Below are experts of layer 5 (counted from 0) of a mixture-of-experts language model. Rows are named router (the router's row for the expert), gate (a neuron's input weights, with its number), up (a neuron's input weights, with its number) and show model dimensions 128-191. Each number is 500 + 40 x the weight over its row's rms, rounded and kept within 0 to 999. Numbers have three digits each.
Before each expert's rows: a language model's description of what the expert responds to. This comes from a sample of Wikipedia text that the model never trained on.

# expert 51
Description: Words after subjects or relative pronouns in prose, such as to, was, is, not, would, can, by.
router:522472556490436528501499515468557490486532466480489502526482484542521566527463432510449494451469443525446499504523529533527486480546512521514518475532441502536477530526501581496498447420542552
gate0:504518482479572503529492447451475473518446514447433505542484505486466449489442520517564469460476459432549512489517428508457469442526522474469488522559504478523520488459502505497537507507564523
up0:485504475462487481576539508504573489495436479475486431532471506471519491459454456522548502488469496500499590492504499511479534484525519575455573482525519488605470465449482489479489464540538525
gate1:503431494486473515475496517549402422531487468553468529494490478514440499396496561508505553490487408535415498496508510523479515501518464503521469546537457565446483501451519453493457495476512479
up1:487496480511500510505527517414565499550577490536462506531500510587450596502554520551506538571460504510470475470515476536504463558519527463449493519516439529451465479439536424552500517508565497
gate2:535470542519565512479557486549509486516489506480504427469494516442583526485547436469481534530542484448490489465453450554498514531453518542500509471495565484472533471490499548464515458524513488
up2:506499558559449444526483530483579512548494546503469518447498517493466493505468547594506516471512512448507456501514488457506454509578490458460464477549534524519474416544495479458584487525507513
gate3:514622567494548468559517555447518406518610505482431465433532487504468452526489427418490484463493520514573515545552532492535499506484466521503544421536498518450497531525567533498606507502494510
up3:463452541499446505473419406482533525543425549500483564567445540519523608504552536523501487541462461515436513477445464472457528488479518452474473566529455455491515471436482519496458473392556500
gate4:496490499554464545562501522493550507507479522574465537474485490554518539435460513486569494462449505471490496420486486433545505488467498474469508477470438480509524498549533500505601543459565515
up4:515489505480526517491531612509495491535545494528428508519509450459471457424520524493496437422445553478452460439518492544477591514504506518489519432423490480485488513491532462452559550457492561
gate5:571513521465540531535509509472506510519511502568520520541517506524463487482535521499527468440445478500483486460498452476471482431534560572506506480432521484598523479471492474490538506473441487
up5:507436517457494527619516539418489536577491490557450532504494469506516451459498539456503449426522540531440496482499471469499527500539517527540526483470502521523475525567495508518521466447432522
gate6:488475493489497430516511447506549500496561533499429489446459534457544518474520483536505478539498475485537500423485530459438514466483350486469527586495535536545557440438517447458453522516473529
up6:526477535477514528468507552541501510548418528524459470480500478506488413412457488496513533467567516492416516529483423534479495513512506552550527517462459484487474502533527513471517558530512498
gate7:529436463512516543489518457451528479570484511530416555544500483539525492429510584566443598571556471532544534499457484493484529510500496433470481556503555536447482504527456516483488528420487499
up7:475453493482480435475534497404557458506505590530478474498499472504432460478512518527444514507561549529519503466433483517562491531459523478454494519492566498486509505476487523468441501476519459
gate8:529551518515593453517513470446494401481510475581449477502539522407540541497508508585489521512571448556581479569497556462484503465449461458475434478526553527539525584509445482501469513552530522
up8:492491544472479490482468508519505533575539485434494553539510589509479542523534499511640528603492482489487520494489539502530491501508546507525458510544437456490426493452499461505507435464552555
gate9:426525445550458439481464534450551515482484475577552418523476421533447503535473552532474489506555512402525496481481497474539529508377538527538522467499507559564492540474530560466542548461476508
up9:509502520458488573516562469542424482498511509494470590566497524460504513473547471511520483504472495544412543539473493493479460522606465460487481494499497490443561442494461509476506497488478488
gate10:488459543421416476436491531546555443510500565453497497458506499432534481492436527428522468548520445542457548484509455459476530535539521504463507488406507589549457518543460510471505482505534505
up10:546499551436550463526469450507521493492456510481452530495474490511411475562518535499534491485485533513500539538496503531494501508454601449432525506510484536535544498521539526517489455492457437
gate11:478466487532496516480515520536510535523537453509506534467502522547477553503559535546574480492468494486472525427500487481483501518479496606387506528488481502491484435432505467480502488517494524
up11:496574502527478471494479423455526482603459547472510419439481462482524502497519500562471500478418555479502491620549483564528494545518417503489423550429561508477471554525506523495484525507608482
gate12:447428465444502621545547495552423508470488433517533520504509538459491527487560515493437473582516502473467424520385489525463521499532490512452535515478537455528496455499500504479487487443535477
up12:456499428552464508544504585545495522448515534475540526507501452519519530549523546507545507490492499533441488439545426526507466566569469536554525505458506492508514605487493528440476543514479459
gate13:496513516558463525414483503482538495504519573521499479498501431524446503527524467541518489485490473511496494499554518532532538554501482467512587462425519545567470553515528441520476476531483518
up13:467523498552556430513498505510537486448486507472492492494507529524443564406534537523445608508411515526480519568521521585485488520502501507493426489494478508446440494463514501468464529527420475
gate14:469510479620504490420488519429500518451469477505463471510461533544470535472542508521492483553470504422482522501460520511528488553454528564530548470572546531536525474454514462500495460479445493
up14:568460504517459522509440494553412544483505480487460443501517482553479502555533458499601450445471446540592453527518477527444497531541528546514535487539513483505515490513562478544539495528508460
gate15:483504534502464462472497456557435475546498469494485471462457574536490490420474509495566462455539527476447541509472537495436520503431524512586489519480467463511531481455460454497482513532544525
up15:493463466465500553509427547488438489522442533493526549512484503487519519478622520523563571553495495535444453431486566455490500490576520574483452503546487512523476519516507545488460495553469503

# expert 15
Description: Conjunctions, auxiliaries and adverbs mid-sentence in prose and census text, such as and, or, be, also, were, than.
router:451470495443441572498493528540504427482553443523534508505514530503492521513454408425483490454475570515490419490456504467528381478575489490547483533506518500509472498539518577521531475516587557
gate0:509501535527457432463530510465547497487538567538524445441485438422477491419543504512511458506468512577550544471516524533507514595491413568502524522427507442495501542427454466464508480601547515
up0:519543484549557480494476481491489591492522522365527435506424521518563557492477545526446498504478529520495544477499520495516546476453531462527549564527528571473471494451475542516436464530507496
gate1:525522494454469586457438431485452501545533508546516506563455504409615491502487464443568557599463498486495457522487471487545431476485546486486532497510464461536514518504471466482505438468555536
up1:488511497462447488438502482480518474532492509524504514501468489510540539517482524484546507573523506478498439510458458503586497595495460471556498444527483463494477512479501475502487458513581557
gate2:497520561498536519429533426525505430578386601511519489422528465471593518516554536485430427426553526499570476503452465557444532617486475478475414474464550540416467457480522503517571525473510507
up2:506434447500535488547497534479438537476542464501459501522508464527505505490487469499530510466477523517431489519466492504527541439514509463515520533457480539587475493562477483559424493521407515
gate3:460496512499401455583529474535513471497486475415488516431513540461463504464526583582468517522535504505532568484497459534439534534494495541491469476474434530505523456456500563511471516489486537
up3:514502553531471513534493457525467445518502470410470500521545478518513549529488570532542478485508577547543465513516396513468588493518472484493511557498479532462445488420450582495519460570500533
gate4:449491513482554529462457512513549454526465481502515511513571519558478556421487565475476497537504540548537495510484455498536547523488553510565493483427499451491551494481461484470515594566529513
up4:520552492559532539488496502531542518509582583498489496494488475492472524493548490528549540510553418484471512451494412563416493546473486536423499451614502468526438527499532530495525469489440481
gate5:469551526579534427510504514563594489509504409511487465437572496478493460478550611478567504533487540530535518472541472566552525558498532568468488515489469546481460441461528523461500523546523522
up5:477401552492513497541437414463541503515495478449489515561556578538464482505510526498461493466476594506479425510551436513574598501508539514512468511493369483519410494460477531507478505520551484
gate6:437531461484530483449488519516505540541568478501518542492507543519444640474478558515496501522517445549564512470567491526517495533505507509513587528487542456430525516492491509435494491551510543
up6:553450527582448454482492509496521510523471545428443494449467546468482535478507483542437502478543494535417436509502519451538534473469493485541463473522446548540525528562446417523501495509449476
gate7:511458431521559554506506470476432460413496494533484582549466533537448531507483553487440480492580508469452514416494487418467509559523495548522553514475453460429575504495421487482453518503472497
up7:469498414573530513562512504532551477399527488525585575546458572531484498519429507486437562493473450432452484494563505446525481417513514521593517494431431464521576523546515461527458488495459460
gate8:476471473463440488499577563489548554544614515472520438493526466449524425449508463520531529508448588456528496468456490456528456517500486458511503552526489521494456478540560572517392517447466565
up8:524511565465548468479527547479558513529511483573465481462476516543448527467463557490514455503498519562489508562520513558499442500481495544448521534530457474551476531474534412486531514511427487
gate9:481480557530508504507553457461588510536528445495488471532556516445497421445502465466490487476533542579414556471462531496480579496530526430491527474511519466577438532454579544451451545507502516
up9:541447444506567604473396576465467448446440477489506491516481567486468549478507444509429512493443516553529475514462469434510502569467494515468537519466496511542546474553432494472541531514501473
gate10:506525538521526486503550493521540454495486473420503501493516584501472495489461540478558519514557462507440545506501455503426579466508538483510462468471505515534489521461450399487535556520443486
up10:500469484440539524535500450531546529471584508472564467511475527564517490504552482564504417516480568441483497532524480557586524543491492472498481494411484506470433476519438526489501479432554520
gate11:508454438465523485496460403531502525449446558493518568517500386544478502577506487501543515428499440510517414509432490542515576424490525463553512447525444496486453497439460559548489511478467435
up11:482546556487499500421547483513570599515527486531531508480474464485587449500501402456437438484470412498543527486465521554455503428488474579381539469492511498570495543468546492521533473478463522
gate12:492525481460435490547482537489528560530473484517526529439522498559495484456463518539501461575477535502483572513514555497487532493488476522457511467581565553511484494525467512493467461607446547
up12:494530500471495520520470467464548499583464490508476477523513443514473416590507424509523467424443545479512499507456482470487504559483540494473463481454489554516440496549519531501533498518480498
gate13:585519505518592537421564516466485526529485423496550477493495403437559494497518439524574489582428531606497527590511464495432474535516457491416514554478515465516526489466504499548561484468452500
up13:537464518508554488471536496551481482428465415487562475538522513411506522445511527508594477574482502502522566451449465428494499502490516491481515528505519514477477447498425536516466418475495565
gate14:475477572477559504542508516510512542494501471493440466558511509388477460459523517474649557467499530536589531493512465508553518479505501503509511546548465453501460459548529538523439525497494519
up14:536544525571441459488512534447433510593554514490496479448442538561536612432494424501485505558473584468450540462470548474548500570513468460474504432466487554485474551509462377419481496547556525
gate15:438425489506540432476472533430554491450514492449468464495503430413522489506541467540533517515503600457480506430515468499528482475512496578447494518546432448532478421516407552487418530498485514
up15:521534553437477530546523437495479508537487518483552571503624532537515572433497513494511532504424522530489488509533466562464497493457493429460543530520514543496491573519514480490544399499479528

# expert 53
Description: Possessive apostrophes and s, and possessive pronouns his, their, her, its, as in parents', Women's, building's.
router:535543531496487542544508490462462518537557444512434507519471468526566483482533435435456502472499511484576486555456523485514581421488486518483473557535441493511485433511458531493536506563570484
gate0:473448511509520490520523576516481534533525485473530495494460493517491474480365518458453459477543484486545473450489461493510491560537453494521495458521492504502482597467453497511561519534457537
up0:476416533497472493476515598496534551509534524442527537495468533489515542500457486473424508508549514483505475473492444432576502565577437510474530490486553534527466582512470507478543453508464491
gate1:461516456521439498439446444505486501467490452531472511419487536491557507556467569516491502606566475493445460485546446462522498512497575542514550548451500485471536495494455451584550460519459529
up1:591542493496549459507560503536487541523533489473515509626551446530443475456484474470489484419485484539513546497483529527397505508533527473511527517574503481494521505540473491424411539536492516
gate2:513477448543554428488507483489554504508507455546466514486499518506477424510472548484436504486502484582496571565471533522528484515532417608519472558582482549469492503562519531544496600551468548
up2:493512489499533526513506399521595417544612437495501466494513477476606529515511443466501455498487440531538470548487527447515490497463451573457452548521499595465502477527490573497495506508442448
gate3:531496499470527472503526484475534514477489498566532546453502506454522601550561554466436568567474508584487537507510446454524482473488532502560569480543573399461442497502465527466484452432443560
up3:507522507530513478513544539434506432492466509519489548515476504464508523519539515473466529526520471502456578465453551428531465415478521446441494523570565464461451434484466565495436474497453502
gate4:503566458495540540522487533577491433463425459541540458539503468504479434492423512475532463544531487567462465477518549517507477496467573438553480463462494464453502508522469535515409539481440518
up4:511563445479414442522466548515549415527436490513479423503518507510588510490489464479501501505512501511460522525492532507479553537475522497516479472448535455499509492517444510519475525527540566
gate5:569511506515445484501531470557526440476493438512510517483550585399503593536507513478552532582518518483495505450504469466515535423456528485551523499541508536481484511537523489500486500513510555
up5:551474464510506526487529440495522494421540494501498487459530556418536541534558548541497482507543516508481448454493464453506504413510507471530549466557509490469491491528474476473470470575545540
gate6:485432500447468484576554501496488514495472490566493491498501477398545384475498490481457532533461444524524507524487481495563470465522505589522499490513505495519523490488563494618542490424449479
up6:422446446482517448522511505401522515520499551492431502478483476472481456476507479469514513483512477556536486540494443432514479478521472533498558527523456510555496498445518436569471516465489529
gate7:477510546568412484512539452437600514474512572512555468455566473492548511465562425547505500499518455420476471406510481534458479536489484435454508468503469523532490560467536469483481486505530538
up7:437448529486464454482477543510508458535505503405461532426505459584528540490488541541470493461594477453461442459515461476556509489451451528437457518376514585462471537580439452480550506529510532
gate8:499446478512454450541477430551504495528494427510545499496521576494534481543530416479535508561518400547458511530488462522430501497510540572449418565615505518422522472493548483485504473480474490
up8:555445511509471518450449434528550529476540457550544531500480551541481568485495427492544521526529413554505526526537527497452473524470495539496400544596562535460505500472542466484520549460446467
gate9:509485593555495421504509497499529571551530508557450525553518496514502501508447439527475474487550543537462470477494565498517497499464533487559428521517538461510534509499524485484566496524460505
up9:485434480512566527501494446539504424519545606467466461486436531534578493538561436478513543531558491391505424497527496530443535610424509519460548489452505587489489532445546535458511478483516415
gate10:511437576567427483542423457488537488513519514496469395481513539547501461540521537531492547442484473463500463448458458443495486548446499591495415495536433528511491522527439538490555516527534483
up10:469511446442515476488488493506506536465439497509505519592552475511485594459500557474446420568510465559437485444492525497488519505550490493522576514456534495427576549517499494513470538458433524
gate11:433516518555519519505515498487491501561542460547568622467469525506518513525511547516511492531488511565556509489479596551494521497561406434535529492416499522557388426466492532459506495502499509
up11:510512473530503529509489475514474481504488362481550475505501485489532518544506430501488443531516450496500509495462548534441526567457462572463458536536523523489543478452472518467477434460544515
gate12:423423463511562471451473588489496431446511477495564468504483496516426469491535522483502520472486466496415516522528512495487452458525525475493473431517516455502464459470523581517449550441470504
up12:477507514473462480559528428544521544565454517499431494482469502534460510498460511482478441546531486540491506465533442466456480539464511475501510488432488521484520475493411453546571499493522484
gate13:410546490471454501487545544506534416539486543495456505484461447537550556485626542535491527486535483538488551475466571460539538462514507491481488499472468505530505514486511523486482473481475532
up13:469500487553521557531482529444495540545558550442465454523481552455492541464473515461467541458518489491510545478476388390402530523543511549510573464526477515486524548523488542479511485493501459
gate14:556481483538494489551472516448455499509432466521501492592522525478443480472480533414517479489510512538478529460468517499471453431538488412498442491423502508498483525555460487487450540543436422
up14:553577433424478497484477513586515538570512495556521446480492509467500495458494546534529528435544443495536483468484534508401538525507481527480469529562484534503516454546528542453454517514539541
gate15:532489491478517483469500499512556477508499460520510442500471470435446526483579509512511461568513507511478511571548480595539458578524510532507475509490494531434437473477452481454449546500458433
up15:519496437469460508497454454579443501446465507441497507567511551519564570548517536525488590495535463426466442456509473456441542489426521542551552490493496494487466530491526507522520476448518513